config.yaml
experts_per_token: 2
hidden_act: "geglu"
vocab_size: 32000
qk_norm: false
warmup_steps: 391
final_lr_fraction: 0.0
Below are experts of layer 3 (counted from 0) of a mixture-of-experts language model. Rows are named router (the router's row for the expert), gate (a neuron's input weights, with its number), up (a neuron's input weights, with its number) and show model dimensions 112-223. Each number is 128 + 24 x the weight over its row's rms, rounded and kept within 0 to 255. Numbers have three digits each.
Before each expert's rows: "comes after" lists some tokens at least twice as common just before its tokens as in all text. This comes from a sample of Wikipedia text that the model never trained on. Tokens count by the router's weight.

# expert 24
comes after: " (", " \"", "-", ".", "'", "–"
router:072068097118103133108135124092089170126117123132157115164112134117139167089115101125111157101115138128126154156167112115150156133098150121111115161107156180105124081185095095110116104113124148132126101130106124138113143127108178099098106112146144141148091101106129144127121149137173100119147143136130100106160087137142128125133148164149
gate4:115104124130165110125115105104137127170146126124094123141161102136149144143122165129115123151162091141150170169148170098117138127128102106115096138133165130119170099104106154094130146097153131153158132118160122109095113134138149135071111121091122162113164106130124101100123072154152164119113119102085108126123120142096107101156122168164
up4:110105124131160096112159130073112122140117144136122143144181112113101148126112158153125105154150102123137192159186127084132167122148171130124101106151152119144153111162117196100145170107117113179142125127125099108118117136122138169140093132143138158131156118127117102104124107136141154130127144084088126109125102146070159103174138131130
gate5:089109126137163124168095129102105131113126141108142105108146150135084129093079126151099108164138123139124113167170131107090117170167142119131133102115149108132128161113158162129109123165080134124119134151087128135096125106133115100109144144143158145142109118119099128183124145113139099092098107115071122149145092152122142142147119134126
up5:141166130121159110138149114145120128136155120100140151124143061131144115174191124082158155093148130106140168114125183179169153166135129148103161115189116152138112157148139134120139138114118123087117117135124109151141086082110112135173140113085127152125143158164131137148097112101142130138192110123158123111144111123117121137135117099138
gate6:127096171131116120143155075128140099173127133123138162122131111156140079119111086157133105105100115132129109111112099142101105103136172139178113121106161141116116149105164105170159087117094133124141156105101175124120125126143116158114131118149146174155120113117132073132153102134120122156104150118130152100155122136130180108129139121122
up6:132121182148101116130110086133121068148152140148123154133112121201110111127111148185128112102122107122130160116127115129100092096148133120123135100134169119102104155104148122145127089138135121099146136093110182137096146144148111136123110107117132182166143113123088075080111098116126151123141156118114115093130121145128145128155146133129
gate7:124111131130125149143121106109109120169114103107163140138164128167158121131159132141097163106125158135112139180127163086143134124118114098108151137129145110139098116123095131139142173107154164144162114085151129122071120160096158092059162128178174138152095101144113156125137121077103098159171129136110127127136124140116092114135104139105
up7:117100133088110100128137110153171113120169170128116140124100109119117129119100138176153124152137118136110157105109117134128127135118147146149101132139103160169192146152115111106092093133096101126113136182139128117141138133174135152126106129084107155099139117084162086126105161154131114122114122104119151121094163103172156117118155153122
gate8:136123111161151107178136109146115098133121122093182132102119124175114097135156155095156096095096140124123150168160121170146139142157169155081154170112143153146067140126158164106151147174161117122141060173113134121155114128111111077141131133151122113145088139087155155131104146053148132163131141118124118153159130119128137143161114120125
up8:111149128123187110111123132087125124108111114091153103111139126147147165096150116104121105120181168127152125162116146062144120082166138166089108125125127133129074136117159122110160142142104146104121170129128109124105093152123115153176119095132110128104135140096107147126159099105140121065136124140121137087092138118120087113195143124139
gate9:116141188140120144130153142093121131143106125145118119113148121115174158108108144129136127133153147118132129090183084114121167100134133111104103136156125114099115126148085124138122164149152098090145118101103134164127146131152144115115086109117120148125170100131134096121131162150139101116156172126154186091092074089126180134148140120130
up9:129133099104122131092148107137121084108126135124139124159116142139125117124127135170124142164124121122105130132112136187126139070128120137185145098119137171165131108154145139102142136104144113182107105114130151142195131100111124112105125095111118137113108136113116136166153104123128139128107092100124122146133193121120154167121149112129
gate10:139086157147121124127135146123125119163178115118152135111165118101165090164091148123108090105080111105157134122104103116109164109094159155150137096160104172097158135144111112169149127093173141127120166092121099107119138156139142131109105133140129160108117113162116097158117095128155128108123148091152200127161164128088109119114132118134
up10:131144139095137117123123130129125173157109132161089108170138135125151164092136093150105131169179135146141135128117164085140132130147108124106131178111172155106152117132117150099111138110079140136119124121139132158109113116129143123113149121076133126120119104115177160149087172134106126121129106125111098152100089128139097084128116133109
gate11:093082124161100108102188121118101119107172117088123115130146123155110147131140153129098122105128074139140162131150110140124153146113129138094137148149161131156108110094117110176124116120171104123084099141163130143100126142133150063130143147106130154128094120141151122115134145146163137114145115144130133185114122173120121127094078130140
up11:144133134137105141173087106141170127115106125137173119122099131117112108115128118146185153134092120122159102113099163094118113106171134145141161095124090157120116148163138115111138120086144131130116106137118125123113141148143108200161142113126128123102156170081099116124134129120105130127143117091170122094163129128131129156133159143086
gate12:133133123103148105180148126131141131125150151124152138096096140099096141128106185122064131141125156131075104171138172121145160151132123120135118111106137153134124090113136142115105118108109117128137115119100144085088097124132153131109117105122135119158111073136193120115112144127120133155138179112149136151115154119158054142158123118119
up12:113152120096138125121172106103115111083131094161144128159123132132107096108137107156147134134139156134123159106108099143090162136134151123129138095162121113135140157106174107127125128097139116134124125125120134186169146120126139128118135159086124131141159156116132146108111097139126123135151184103115140107087138110155090158106155143144
gate13:126122162166127145104139112107148157145150103143142128158124129118142145168136137129093163113177091150130160144155149104128175119112150100123106133146107105094102128085093085108097148150119097099138156114137145119103080162140158131105132099127099109183146085105180121148142164132118124146121143168160132108088134114130098113105125140111
up13:119097160162125102101110127114130180134154125139125127152098113121155121192135153121133135144096084119181176147147153112138105118125147136103112120160148118123123118083128103091091105134131112105126184152136175109137097139125125128147135131095127139138116112124132106151094158154138133103099133142105101114117072137126114111118124143142
gate14:120100112138107152145111168177135145117177155143140122112087169093116137154156104094103113139096158156122141170120114148133116138117167127131135121121139199141110083126127108110095098157151102065127125162128113135165133157161136087120120151123136112150141117111142157140103103154176165125112101173174107131134125134152160142109119126089
up14:118131148130163124113121104104133113127142122160111126085085127133111155128148150085132156143083099138165147110124141126135098153098154091129120144116145103093119125140134107145155209150120117108166143172129106090132112104115138173124092118119088137158118100163134106167100110139123114147088138158131099168153121150120146124152107126154
gate15:122150090161120077125102120092119142093164099151169107116128089147127136100145087112145104079123142118172136170135159115122100172122134095116129161159136116121111185163145104137108141098103151131080098130139157136092132109111125128089146138146105144152132112101129164181148127120177096091148120093108127095123082137123078135151137157146
up15:146134073140109159101115126143134094135145126117143118146129132170107143147196126112151093114154134144140116174118148108136105144151181150096131146133087128129105128163150142106123127126120113103144097143138099153112137128120129139176119128119131080111145157133130126136118115103135121117119108126123135134142132106167103099137146105093
gate16:129114096149155128149142127110152151144116130136120135083145141063150110130130105088139100114158122143126162152140110154108143083112137135105141062102132111121147124169135123146122117130130129097155106101087111126149150152121113117100070124146137134131099110102111076144084135103150153158164099141162152128147100158135126110136127124133
up16:134112104131121153145126109148118134164096132103125133101102119104138090107150141083164102120088091125116158162141123177139142136122123185126109078089144179156134127131140165105121115143156125129167101091107109148172120139094125137130143140155119124106109115148091142101097129136168134151165131128139113153166109147091191152113148112151
gate17:129091105165151129159190121102123116108103138123180113123112112144155102121121101098142121109152151121134153148098117113114149115104119141117154147124084096155118159113131137104100120128137136110124094178100109156104073120131120120163113145143089102125128153092134134108090136134136151138122139156126109125154106185121157186145156135118
up17:126108113102138131159113140128096154134132130137156142104228139111121101114110100108134109123165163114137131086172169104138177104117116134135118086129197125134108132162123131109183141157139158107168134126120132161172100103121169149128106122085116120117142094122130130161125092091190096124111129171117091120138105088124124092138142137140
gate18:107143095065123146137136098154113103142133133102135154158122107154131139119066079135152162123099187118097176163123128105129132159152099125117126162101117135121148153147093115115096139142158111126133130130177123137140163142132124127095140142131153160114090175133165168095125153144130147103099172152154071145136164154129127119068121141146
up18:118131133093125091143167171139092137126108115106119127130118105125130132128077061177131130153124120126107156147148149106149133121135140150178112115092131119120159143105086131093088103163164100108163146141120101141192163135129139136108107151113130167133123151116161145133088155154120104086154143147137140152138143172126147125115158139119
gate19:103081125099133105156112133131112126136128143128163117133140103091163140131148121078116156100120115127132135095150123114140140110157170144114140073120132136143110153130127135148166121146127092126140129146120160112100137143122155121154101157100098106132174129118137126200138118089105118105151093162121141145145135123173111154123140167130
up19:104129132112146157124162125127113090119123120169149120169153104122152150162126108113144166090135129118117136133094137112154165146121181144086154111130084122134146148114132162177142146094162109120136073104095175112139139146115164116108111111132118084104142111168163137173131094094133114122161178148155141143122151104141068152106129121122
gate20:125106124107106147117144122120139159121078159128137136121135129146156079094114080173107091142098126099141158150157131121115152122186128105119135139128161171115129135140132086097118089091121145119108090162114142155104160153129135094109135117147132156099118145125126112168104108143164075134112141093087117131158082163151180089117155140119
up20:137155123148144126153091151154125113135151111111132127078087120103102157126127101068155113129111133128162085122111145129142127167131139136137134092130155103135109130148094122118145133136164130125128133129123131129137085146122110124169166137144142118122174129101132151142109127096117145128117126142176160122134141140118079143122116116131
gate21:114147107110131120100109113119130112122099097141152127164127145117129145150179118124130127167134118151151132141110129101104115122133124133132124146117144102155109158161127099128160163128160121096127136131103123117133106123096109113150129141130139113096127101141106134152108109084140094087119098135181126135077086101105116105157130141118
up21:120122179095112130131112152167137139132153150104106147131089116133128097118070152120102143135115089122166149141129137140125138140131115115124132120136123150119129154089094128127093098102055131146150145137177108115133131134161157130114116123132152140109154177107163117113144145162107140161144102115103175157158149127157132109091102136154
gate22:097137088127149135126117149170131098167085139107173112151099126136156104101156098148129150141160126128137115147113085105132087096124126130119168136141130131147168110145160104101139124119114141108104108124124108107142133144148151129107064161142140140132163148102137144124144146105108128180094111129125144106146100063140141100125165107128
up22:138125162124117135121148117120150112116175127137079112132165186104075110136137155131136103139166155139105122097122137116104186156157075142128103095141114147122133159114153132185117144130140118135121157115098151115099096152133125109106165095110136128114101078134148107129108081129104113072135121116136127139096134133105098135124130131096
gate23:125124093139127134111145133110130101109109151100140106147139163117089178137156153134170118128137093138097098131114103161106115127114101125101132138104111110138104143127124134136149111116116104139125088171094103145139086142115129139159111116145150110071115162111126106096111155162121131121103132114179103143128098103102108162104127102133
up23:120139140108151168110096111132110104112157110103174132135138115118133120142086107146154133138139168128126130169138121088138136119133157134137115109177110132144129166112113110135144153165134115118138109151125174065059128154103154127149097128140119145126143122097109123149116149110148129075145162133183118110124134118096137124129136119101

# expert 25
comes after: ",", " in", " New", " United", "–19", ":"
router:075079156113123116090126123083111102175166149117168080109085167159126153115099114142085153140095128171169149148136088128134164132108123143114077132094136162105145111184106104112150120123103123146125086147126107131133120182101147130110113151161173146129111103054118141127125126127112106143164151098156116142141105110130138123107108130126
gate0:107131115115115110113129128091103139130106118085133132106099149128197152099119144147189102121119097161122128146135075211141139133100168127118127122126154114150148132141113117118139145095098078168108138116124165141144101180117131135124073102173184116124126122084120105126138140120151116136130144118136116147135133080120105099120079130149
up0:123141129143127115139131118119130149163138169153138088148135094144089109154151113139094169126109119137155108133158172122103122133123125090107152153120112154125130083120133126144147107140124152141135151105140073113131183096133138115118145106110105131122128101213158161131153094155074135117139141112121152116160133202148159170150112139127
gate1:124126129141125130110126116100114131122124147169132154174142160136120167147169126097115153162111100133109147135164098129119159167143164126092121149122156181143145158130146076083154116136162101119126126130141169180153142113123139115120120150150135121121153140134141117149145116137146102125103136140049144125110090102109143116132118144113
up1:132100132138102142095138161141131137134101082130146146135137141086172143093148104154177082126098110116122097107107081114152151144124119172133121121115088152099147121112134136107155099106178069122138126088186121159088149107131130136107145100168132117114112154127102110185146147149134129128111142127138132149098076159082159085117149056066
gate2:147150148141076141095166101133102140101103131167100123090110183157153149108180144145076141109148119159144104113110182105098187124106121106119143097115109152133117106105103106120150117116158112057153117165114177101127099161127122104120158117142150079137114157094152149112078150136105130112087132103160125139122109147138134086134096107108
up2:138155129128147107108132136171148076082127115116132102116153109155153111131136140091166157110132130089089125096140131161141095098133154143157124127135138159171133158100137145137100126129155151157087178151082108157116142102140119091147114136152120139174166153175134062150158097114113122122131112110086142097129174110085130112168126115130
gate3:142133136127072087102113085120119149140119110156122146114133120138171140123145147129111121106149104151147154158122136117109140125089125160129116116143132135068098137151096123152138164092102132083135102115159119154098134166133140142139152152079146117117121131117141100160140104162169165163127121119191118141123129115086141135080140167150
up3:113150139128160197171133135140117108121144139125124122121132114101081113156137100153120133152087156101110139110105150128143138155105069101113162121164131134143102136136130155121137142152162117166145150152143164091097121072111108098151124164169072131120153138135128153110154140132135142105122072124061107106119102155135102152149132131133
gate4:135091127135116123121141119083123114179135089163152147129128146151141155114130104155094129154224158156172142139104171131133144156130157096149089110118097151084097124155155118101101120154132138132110103109134136155148110188139129119172131126145154136124153155166122086104150151115112137160135115108141115115117152141130141120126120174133
up4:126146120134112126118139137139119109126129073120150158106123143163112142152131122153081103111184145142173131126085157122144122146155159113135114136135111098081101121139163103105125120113138118100111130128108144138144098171119122162172118111174160143129154130159131135128130143092099120136163148149151107086100150140165139108130085132125
gate5:137164120118087069100147115165137136137074115136125129146127158137133158113136155129106145135135128133075126159115137149134149121117131097169116144119146131090157139104150138050134141103111122123150123142117132141135132151126139120130133153125146115113145115130160144145156104143123118124099095167062134144143111093139133119115156127156
up5:129123120141139128137113082129107141136135105109146099122144136099092131148137114159084093125157123124112131136111166102174198151140137161142134107141114080162141132123142098130092134105140146106126103111144165098137127167122146124137122126135116120145138081120090144138098077070131107093109154117109148120121109108136126127128117130136
gate6:156111146124128133139110063105143072153148138107178140124132131118156130181172106149135162151160153147114144123146131122113097111164158105098138129116089200115108122094096134111135114139144153139133098098154210129152109124140126096129149141089106163156127085123109114154160123080114126127163102114118093147151119134121109144135120151129
up6:077165103128117115055136171147102150144107173131067140178150143128130154110131116122143113126125081140128098150123133121145125163109070098166109142130167110129138123140098088128154151143138118167143141117129107123149136118135134106113117130118111084115135151147144139119110126143127115119118124146131161098146097114162151110147127086112
gate7:134082150128161115159134108112118140090123134099135159112087124120137167151115152095074139095067164111167173111091107137152143119132139107114183128143139156134172080103128112119138148149107163131140096105073122088117119124112130139142134107137107153177121079117153123159124096118088138148151102130084087131143097145141119117145102106139
up7:124100145125165077147107098097122135142094136136121175118082122116124160150159162130110155130110118086150144096112120114152161128130107120120152113146147103139150130140160129115156114118073134167154113126103141127134106115122132140124114087189098138121139122152100146115112129095118110156112099120108125138146090140173100131127113143123
gate8:136144106148087132140128077163133149105159133133139142170140125126165095102081184093159154144108149120120151125110128123121084135125126126110134105180106166153149079083156135167162165108134106126148147160090102136129108171128137123121128113097131161124068148127097194098124101101123139127149162126148088153137150152123135139123102138129
up8:128110124129198105160099094086124166161134141167117148135166113142114141155171160100104111130111158118132113107103133161108161091141172157128096139103131103143102149171092106097143138134110137160136157086134135162130167086135113157161156160133115153113203088136100128130116118123129120128113087140096122117096163117161105133130109119133
gate9:140158126121140114105148140152127094114147103127139153098115141129147126129130219086137102140107115129149118090139155136158104163144131123119133132139130117141125100133162134097129104101165133136143118200061138109160117103116141155117092146160118186098121128152098162127110151119182108107131156149098116150110116163115154130104143118103
up9:148154134088126115114163130136153104186147137138100139153160126152125142142147148113191150129146123162119102136153133146117122147116146127119118164101112134125137122141128150099136110097174140176125125174103131178119105117121144127089145102131067154074126137096135140149120150153154110125138132091144152140083079126104134103107164123122
gate10:125129155101147105166074156115154095154172159144098144146172157126123138103127116134135149133149105126139119099133174105106127130157102118132111123124096119166140177156067119132173125092171145153120160113125139101137103132098103153111098105116135137078147137138142127157077103108112129116142165127098133118142142162144113092140103095120
up10:099142104149111132096145099165111155136135143163098100157132116085139163107131135134111133168116079164143153134161147132104147127115153080090113134099097120151079072139110136107140105121186113102129126130141155135126136130159150142112115166139161142110146097155113088171120190167148125132126099141097167169152150092144125160164145138115
gate11:119147146134111138110105153154139154139133159114170125143149129173139100098146119126124156129159132099113106144162150109103118179091135115195120114129104081163150147130130123119106099127118107152109113176128106128092143151123139120138087120160131103125124159049111110131134120156183149126109154094139125181144109099104157093118133134124
up11:105118150141102116113127146109104144133125157146181173106129146148147136106122129131150181083141114104132098125140134125092131197090142128170116117142153087151105166165119128113110071135126141147118130155153131115115158151109127127153100154163090134151122160072140117156148145155147151143138098122130134159121148098079169106118089164175
gate12:105172131128117109088126124128127089141156129143108126171103158145145128153119103149116181124132102175116128099110175133130125163147089127122128121109147165128113120146124128139147149133099147147138151134165128133195102135146129107114164166098105097133128151124160088133123129149126117119115087131116178157184118155100102162126050133132
up12:129099148123128121110115106101124139159120191122138116117152115114131118091137143158182074142138117114138132131158078108167132135131148117114175111129104123096130147095119131122107127152195146110129091116148154144068122133126131132128102109151099158099113107160097131146118155125139132143133128139156120149134078136162179134138197126077
gate13:160096164114141135162145134167117149170145116110123120095100143137175121127145123116142130104122138144135116110119147129144137156145113119112171155127093147108167175113110106091140137123155104129119140152095151125116129151094134137148085144150119134119168053130146128114121105130119146157127147161129122173133114122122097122094180147125
up13:149100137130141108125116091126122108147166168135158140126115111127128160153131135162163105171133083161139124096166132124128119138145119086127118149111133171212117114112111111089126105120152117101108093133106215142126077167127149131138162141133159115138143143089143088127124072141137133109117144102126148122087079135106122151133129153084
gate14:112119160147100112102124085110132091134127132125173114111133158152165111138135107150177126164127087140136148091149074154110137098150132157134139096133114107122121155108160098134138101150174086146143094166120135159130098141143117111129191125131109114154136112083114109166109121157178149110142103092131135147113082130141095169123155155137
up14:116087135150146099110123122078108113176132131103151105123110133152140114119141095166122127157116116121113133087154079151138191120143163149122182105147092102110123153141117103114140144172137117124135120101122125139133124145130121125151168149096122158174179083103106093179141144140118123107138135086113105150146111144132125154093164142103
gate15:120106166134056120130171113112110096093080127127141131132116122133126098122094064152160149174131108118110148094150095132086146097134127148172129080105126103113108159105140123091143121108137068115117125110152097127084116164118157123178127127124120107132176122125147108155129124123148128141111116110129144136145091135161156088102160159122
up15:138083082147145140124144122173143145120125134131105167176163137100105103096150101101094132121145136169172142096110080156150114111124135156143138110167114147093156122132123138121097129133156192172111114092136135166149146145121130144190162144139128127121167112136112157134140122111121137133147144085096114118121089073119115191118119117136
gate16:127096127118147102082111142133136149140148104145145131109147132151125086089122127160109142116117126068152125144126161143130130141089081144140105148145095135101107091116125109140091143161161122084114171157138102108111118179120132128127142139126109106191118154095094138116159161136127140141136149160088123128132142099142110128114140135129
up16:104113114135148129151134119143108136119126130100121148116104127083127113170127128118159137127160127173119133125144106118110127126157166120155180112118124111144117155116084117130102162112106165136139082089169161110120153082134134125128138128100131137109166089142140112139116122141131117093120090100161111105132162125158143129162113120117
gate17:156167126162115138147139146150121134143119119117134117085108130115113136123130144183129084116148117152115118139165132102134162152120148103140127139100079069086114141140051094083097081105112168061127125101138140097153118138123129175148119169097106124130152134165142142152083121115114161094127127144133118134089129108110118118112132089126
up17:143166131137112139150136124135151139112069121119138158123125145138137090110150121145121148116154130147145125109117152140157122114096153136130172096113133133135104137153152131186186182100086132113120075078155123129128198139156102078090114146113164144132126117154145123151118114142090108146120100137156167140156170107120141100128115146078
gate18:098082133128132155144109124109123113133153141121134160128138134118122174136090139102148135142076152121167105139114100128149119138143114117111090077101143166149105127090062119132135178145144144133108100069143166087141158094121148154135145125112107112140144095120095152112136158145102158171105095136106091128160120120155149173112127118162
up18:148123120115103108108103092131115144093120138125091154128110165107133094088121128151110084132130147096151154131107157125090146123102132122149141162185076135142123129141098137133107134121116117148140132112137169185109126164123120147092129106125171139162123178110128121116122095137148163133147151113099119160139129125115167110096140103149
gate19:090178104134100161076108096144127136115135153115175118126094139144108120110120148133137093134142176115092094184121117103083143156092118125210109137151165161130123134134128130153137112054088145125140077109089138077118112142142171153101063137138157112086106115152129114104129149124130129121131171113159124100107130129108095127131119134136
up19:108172128135128203096104114149127101138129129147139120140129128151121100139129153132133109118148149103076102186108085088096114094119125139163084122146152144098093135173154130157141109036106132112133092151103122091119127141122143118115085145098144089108121149102118114111135108125148106138077189086168100127166153153104085143120146155118

# expert 15
comes after: " |", " 0", ";", " de", " 1", " /"
router:083068130150106143144134154094113133127119151084182107126139105145145137132136094127102166131168130158150218187134096108138146129098159134141140112124114132098136112156122125117100158118096137135117083150142095135112124194144156081099149126111156141147139120102165126129139113109156126154128127103163128134144149088117137108162117157081
gate3:129115131082079152111140122089148095097106150122136122101127108138089144112128161139128119152097117143071145081140117103152136125106149129132131175102108107166160083143166121143130103169160111116076125104129096101148114116139120132122135108151145131139095107082125089127128151121140130117143080125119189127111132115112139124155158131112
up3:116119110095160105129100148093167148109095128106162099159148106115090114080129136161128109161092103121158136154118167101074101102124141146111132128102121082122142118127162111146113120133123110125134172122145172184146129139145125172144123156151139126123135077100104073128127134144132127118125122090100152177125118100103155136120146142128
gate4:119100151138149146125121161086114134164121128143106120159132161158114129147124129142157151107157104140145142164120090120170139098145066087095103129115128146115081117157186129134123133163140166149112136146142121123154127203167100163143138097142104162117100126103145095160133135160183140147087124111151121126167127125116134176139134088112
up4:144112095109137093133129119150098136137133134140122122096118111142166109119102081086093151148119146128130125082128165130162118160073064131105114143120098135116138105166132134117107084104105128106077155121112103102099149122164123137100129126119112166174117128154188112103146140080093129125141154153129166130131149123102088122118143169128
gate5:092131115136117136142200136102122126107082134136139117127138127100175147145121160158138163088125105158153146100154146141144110117118137131133168159130140157097140138115108125124107124134080141163096152151123109113128136082100147153136161136155131115166138149091103099143179126088177132156130164151138164108151139177141165097141146155134
up5:125111133098100113111187088107144112170117157163153142138115148172125136123103102098130083159113141137083097148137104113140150085137146148110128122135102167112047106114142127124172143121175188132138100133145130161151121145112108136159128135125150118104131156116151102154126138152119145088098128129128137147173163092158061143151117123166
gate6:137111128192121119112139140079119100109148094124126138132129144121111096193107086133128155161151125111107155165170125186153146115137143168111151099130136114119129118105127125079144097173137142143125154123107095092110113169165139093109131138162147109149100152156143125116146150107103144109147112087164124149098148071091143136096142096178
up6:135132175059152159137099107147114111159132147159130076153118157155102148089134168115121096138129149112099112102124114129103125132098144159122107138106130159147118173160181154165155135132113096076103107099116133143149134118151109123163155117129140125126169089143135110183098133146153136135129160114076111118143092142152168144167133134144
gate7:137114121124145139126152143110101137175127146112111100151112093147121121104140127124140152089116119135055115113135124128137103140082160131158151171177178103170113178129113114110100145109152155089120155126139106162098155136162138114073107137098140114131093125152180136131101142140179130132118129122124158123110120140115097133112144096132
up7:113156076142133122127103120108100100109088136160114124101141120134137175114111141174082110148153172100173116131156086145134170144130151093131096088139133123107131111130142127125109153134132123112143114113121163130175137089120105149140128137151127133139141120128104115115138127091123121120103141119121118157129100136139164096077133128115
gate8:116131116117140148162134111115127154133185111088120126093107127127124155111175136138114135115145123133083152123096128119106179130111097150102141153124134121114124125167079113119089110116113141132111094143120122125116172143144123126153144107154137122116105113097080149153157128165146092114137128141110116090150106085125151124122135122136
up8:119099174145154092117126160122114122158135138128107133184090120137132105133117117131099150142136131138140143157112124108143135104105105102066101098130129080107146139104071115098171104154152137122144078157156135156133142172143130144138140151107111130070159106125152144092141109167135104137137124140126084148115126115106137167122149162130
gate9:122107142067122141140107104116133127150146165104120139171142097103132129146134103143175119128094130124118175072119158124155090103124146156112124118132129122138143145106143105134099131117169108143103146160180126124145117073126139133097117128112137137183161121128161144148135163127078148147146100148093146138127147129133086142130119160113
up9:141125135135156088125137191112102098155139130127110150112143128138120147136142156146138140141114101132107129110098141132132161180110149084126128121124146121156139098113135130104086111125153161082105149123124129114153152140127129111081123119129138161133138097163152118104150120121155120110172131116102116126126151152095140086108150114102
gate10:122122122125163131126173106121097149123132139143176082145150089126119158160141105086090136183134169161074130137174096096122137146147135172139143107112071094138113094138151131151110124108106138150130106149081106135098139141185138171115145156094153133159161109149145105130147089107130157127106160157169136130122116112152086119159142127115
up10:141127152151168125089115153114158141114124113108117131188148166140121095145138113118087106105145115113143121135121116091181136148146125105094135115096102170112135131131130143122113099100141161123123159160166139163135070134160125096133147158129108139121132123105108144152142099112146114072106111129093121143124110095115134114093126129142
gate11:101111130152104116145165127102136157147146165124132142152132162106141119112110161144096108158128159136158135140090132143128121156090145136169112112132149147141092141131113098147104148140163116092108146098132152084150118142148126197120070151103121126112093093104158100097124116074117135117135124094159125148131159127090112122127140147122
up11:131120137109093146149106126118133164144111118110143175141120117109160112090124157182116133176165123149119140160119171110103159126085079106203115132159126109109100112145083124130098165135166137090113113129143120122126062164139129155102109123105119102114138121104126096132098122113112174124082159093139119160102113105090100135118122117123
gate12:159183084124152188174089136131152128095132106119133140100147087125124153152077092118129140099122131122074121162119121122095137101155132132122179126119114120116109150140177154087096136143151167122136157129066124124084124141171127111104122180157107120102129123093130138131158121124109142107111110103153117099080157065099097154144144144163
up12:153119128114152136096129155134166122152128159088099096116136153139146123126135121189109171113096118083126115139185116153089123101154107130131146106092097134105150108158170122132162151100107123129125113104098117079158106125129133146112122138123119146110088102122157145130169105091115151152118128109122153132157108110142154133167132118151
gate13:132115126145103126133126136119130134107125131144155153097101153151129131123088095086144108118143135138136151060116146131164163105145151160110072115104133135173141111123143100212125136135134067151180114137148110125122153141137126174162099116144150102119079079093112119141163119106129132119120121131138139158182131127132121104139161160133
up13:117128145164127131126172111143157158161081149138124138114115146160161147157130122129104075160108137163138137116122139065134122161122106148124102152134160117150131093132119128147102095114144127079146134145142134147095118151091161131087145079118139127133113140106164091150135132113123134122149145142133129151144121130122104072148149163096
gate14:120159108063100127103110153129165145140153127144128149137141137181143164133142097158121132126143095131103128099102149119115108133114084102136117154100145130121176104124130191116076128146121157129133104113120124118122127128184116128114140110103140127126095099158104088098158125129125135118148104116127104086067162122122116148103122161143
up14:136125091102153112104114147116165137133138141169121137166109109128114124125090138097098165145080147143141080151093208101133103137135153133115127135159069121133091172135150116105129177104130146142161163113117147129121100132135108099150138110127126148130146124164136155110084158122101155110147124138098157129113148130113097146107098121145
gate15:119097130122060160133127147086112098131127172112123133087135128139146136143147090096171086131124124134117129142141104130088106125131143133104159136099176137138081126115155137133139130069101130161147104128114160109128132165119122085084139136134150146143129138090139081145126141119142135154163087116139103126161139123144178133149095158139
up15:142115110119111156139144122110118112143151133092143113081136131110128139145128106067145081144118138132151157140079132104103129122123172160099139171084164121134140136141156120180153138092112137134148118145150142119123108134113107136108154132131153163122109083134140114171102088108130168125137081126097114153142149120131166108112129125130
gate16:111136149101137131075135131127147125153159114158136102145160166121134133155137117176080129105126137159149171122144112110180154115123109123096140151082143150143155098113116117118125148132144183133106122147158146093124146156099109150072105176117124110116138135082133088157114092126122135138096135146125150135110164119167182091103125146114
up16:127142129151133154130086143141153158133141100113092147094128143135149066161108106086173134138130148097150107091116122157128129137134181160142115119128159148112111104136129153108163121139134114161183167144127163133120126084122165135158131119124130138111108101091131115078081102139156135099122130106134132129148134154153142114134108138149
gate17:083075120099095098180132139099108168150113141149137116139119151103137154083186123144108133144111103149118139119106107104113136143106145154123124144120125111114176098167137153157140131114181098166128132121121129139155138163153140126179098116111123139085088132105107146144158135142090115114137119113128160158097083178142100136106109125082
up17:137137119117078150142114139116109121115155136090138152126129135163146098123140142139114127088149130128140118116124093170083106098100105102088155155118110152098139132177103135121108095095115122114174100137118105105100151176121141103100155071133095114130147113150142115128145142142134145103113096106180154117125134139100135167149156143136
gate18:139115111154058137098115143130118102149111164104196125100121122126157116139105109093130143135122124114145112175156127124140126125071128145115105099158107110089128148167151098153114131137093139107119079142133102152154084105135139099090128072130122112123129171110153156123159126134125134148151144112152122101119133121119129138082135130106
up18:118115089136119167073160132104140115164128119151135133134107078107158095103102141125135135118133149135124078122139128105102137115130156103108096126145108141078136112118130102102101156096170122122150161134118125081169068140088094152134172134147152117115094139118141174127122094108110149136170154130109147141103165119142075167088113163102
gate19:134133105130116098147140137101097148127154107107125128095125092173144134099079078158106078077123062116135144138177094086135095096096162171129139113132097095071130157115117102115147122150132143130155100142136097116144157159143081155119157154117148147100136132117139059124119094115125122076121162140162122171112127123128173119158127131106
up19:145091108165127139139155150110123153136108130109144130146091155121168131134117141166109162143123125090132097136102139092128112129115111117163107114118155057134128140125119117175153145125093085142147100157101115123093103134143166136111122109150113173182066124124154129112184123094113109121169142141143158156149127136150139141135157114076
gate20:137103191095121128101161105098120104132155103095135118114145153132133134136132185099137110111114124113095115135103132139131094081119153137135121156148127160151111132096138135111117129125111139102166082121054142100095091090161100149146128134143135131103104149124159094190134125121138188139123169111104172123145132100138093155156156114134
up20:143106129176141105134129135137140177116131128153068138080081128105144186109087130086095078155153133119129086122146140106123142150111152143097134136191159140102155120166120151138115114086152111137094097150090111107145135106174113141163135140114130124112159132146092109145154106142105110156126169153103086130100163121118111131064145117129
gate21:086096063113160134139125118101158100187120133135146134168121108108149177123153124115132153143138138146144147131132157087151133114120125120113142132151136150132138127107138128164080127088172131098085161102151127123109120154109141105120136145115139129131131095101126145132133101126142150138123113123145142133133083120144111067099157114136
up21:160137146170185118123163130149094123117142148157158134127087107155167118139118115105170077154134115121127137188089149131153138118091119159139135120119097144132117148080150128152163130118126110119122117134143108095083116127144108128127106175136125150138158115147128149096124134107100123123127131150071111138128130124130174129137121134150
gate22:131063139164060151110141073103147106132106115113120118114134141144082116125105144149159121140115147154138123119183138130145117120069135110101110166105131129111113087123171074119122144124104113153128125105146124174146156171125136123124129134146114150091113163102151128058138122122122139142077117171146099126116125119148112165145155166146
up22:149185105123162098139127147133158144139127123113121127116133119123159140157122117142096094114139196109124142158074125130122130082158108106164161100137152118135179129127125174154100097159081141118071127152113156096076104067122120143114112099140108118132097163175097103123102111126125145105164096129141169116143137102135148127145110161159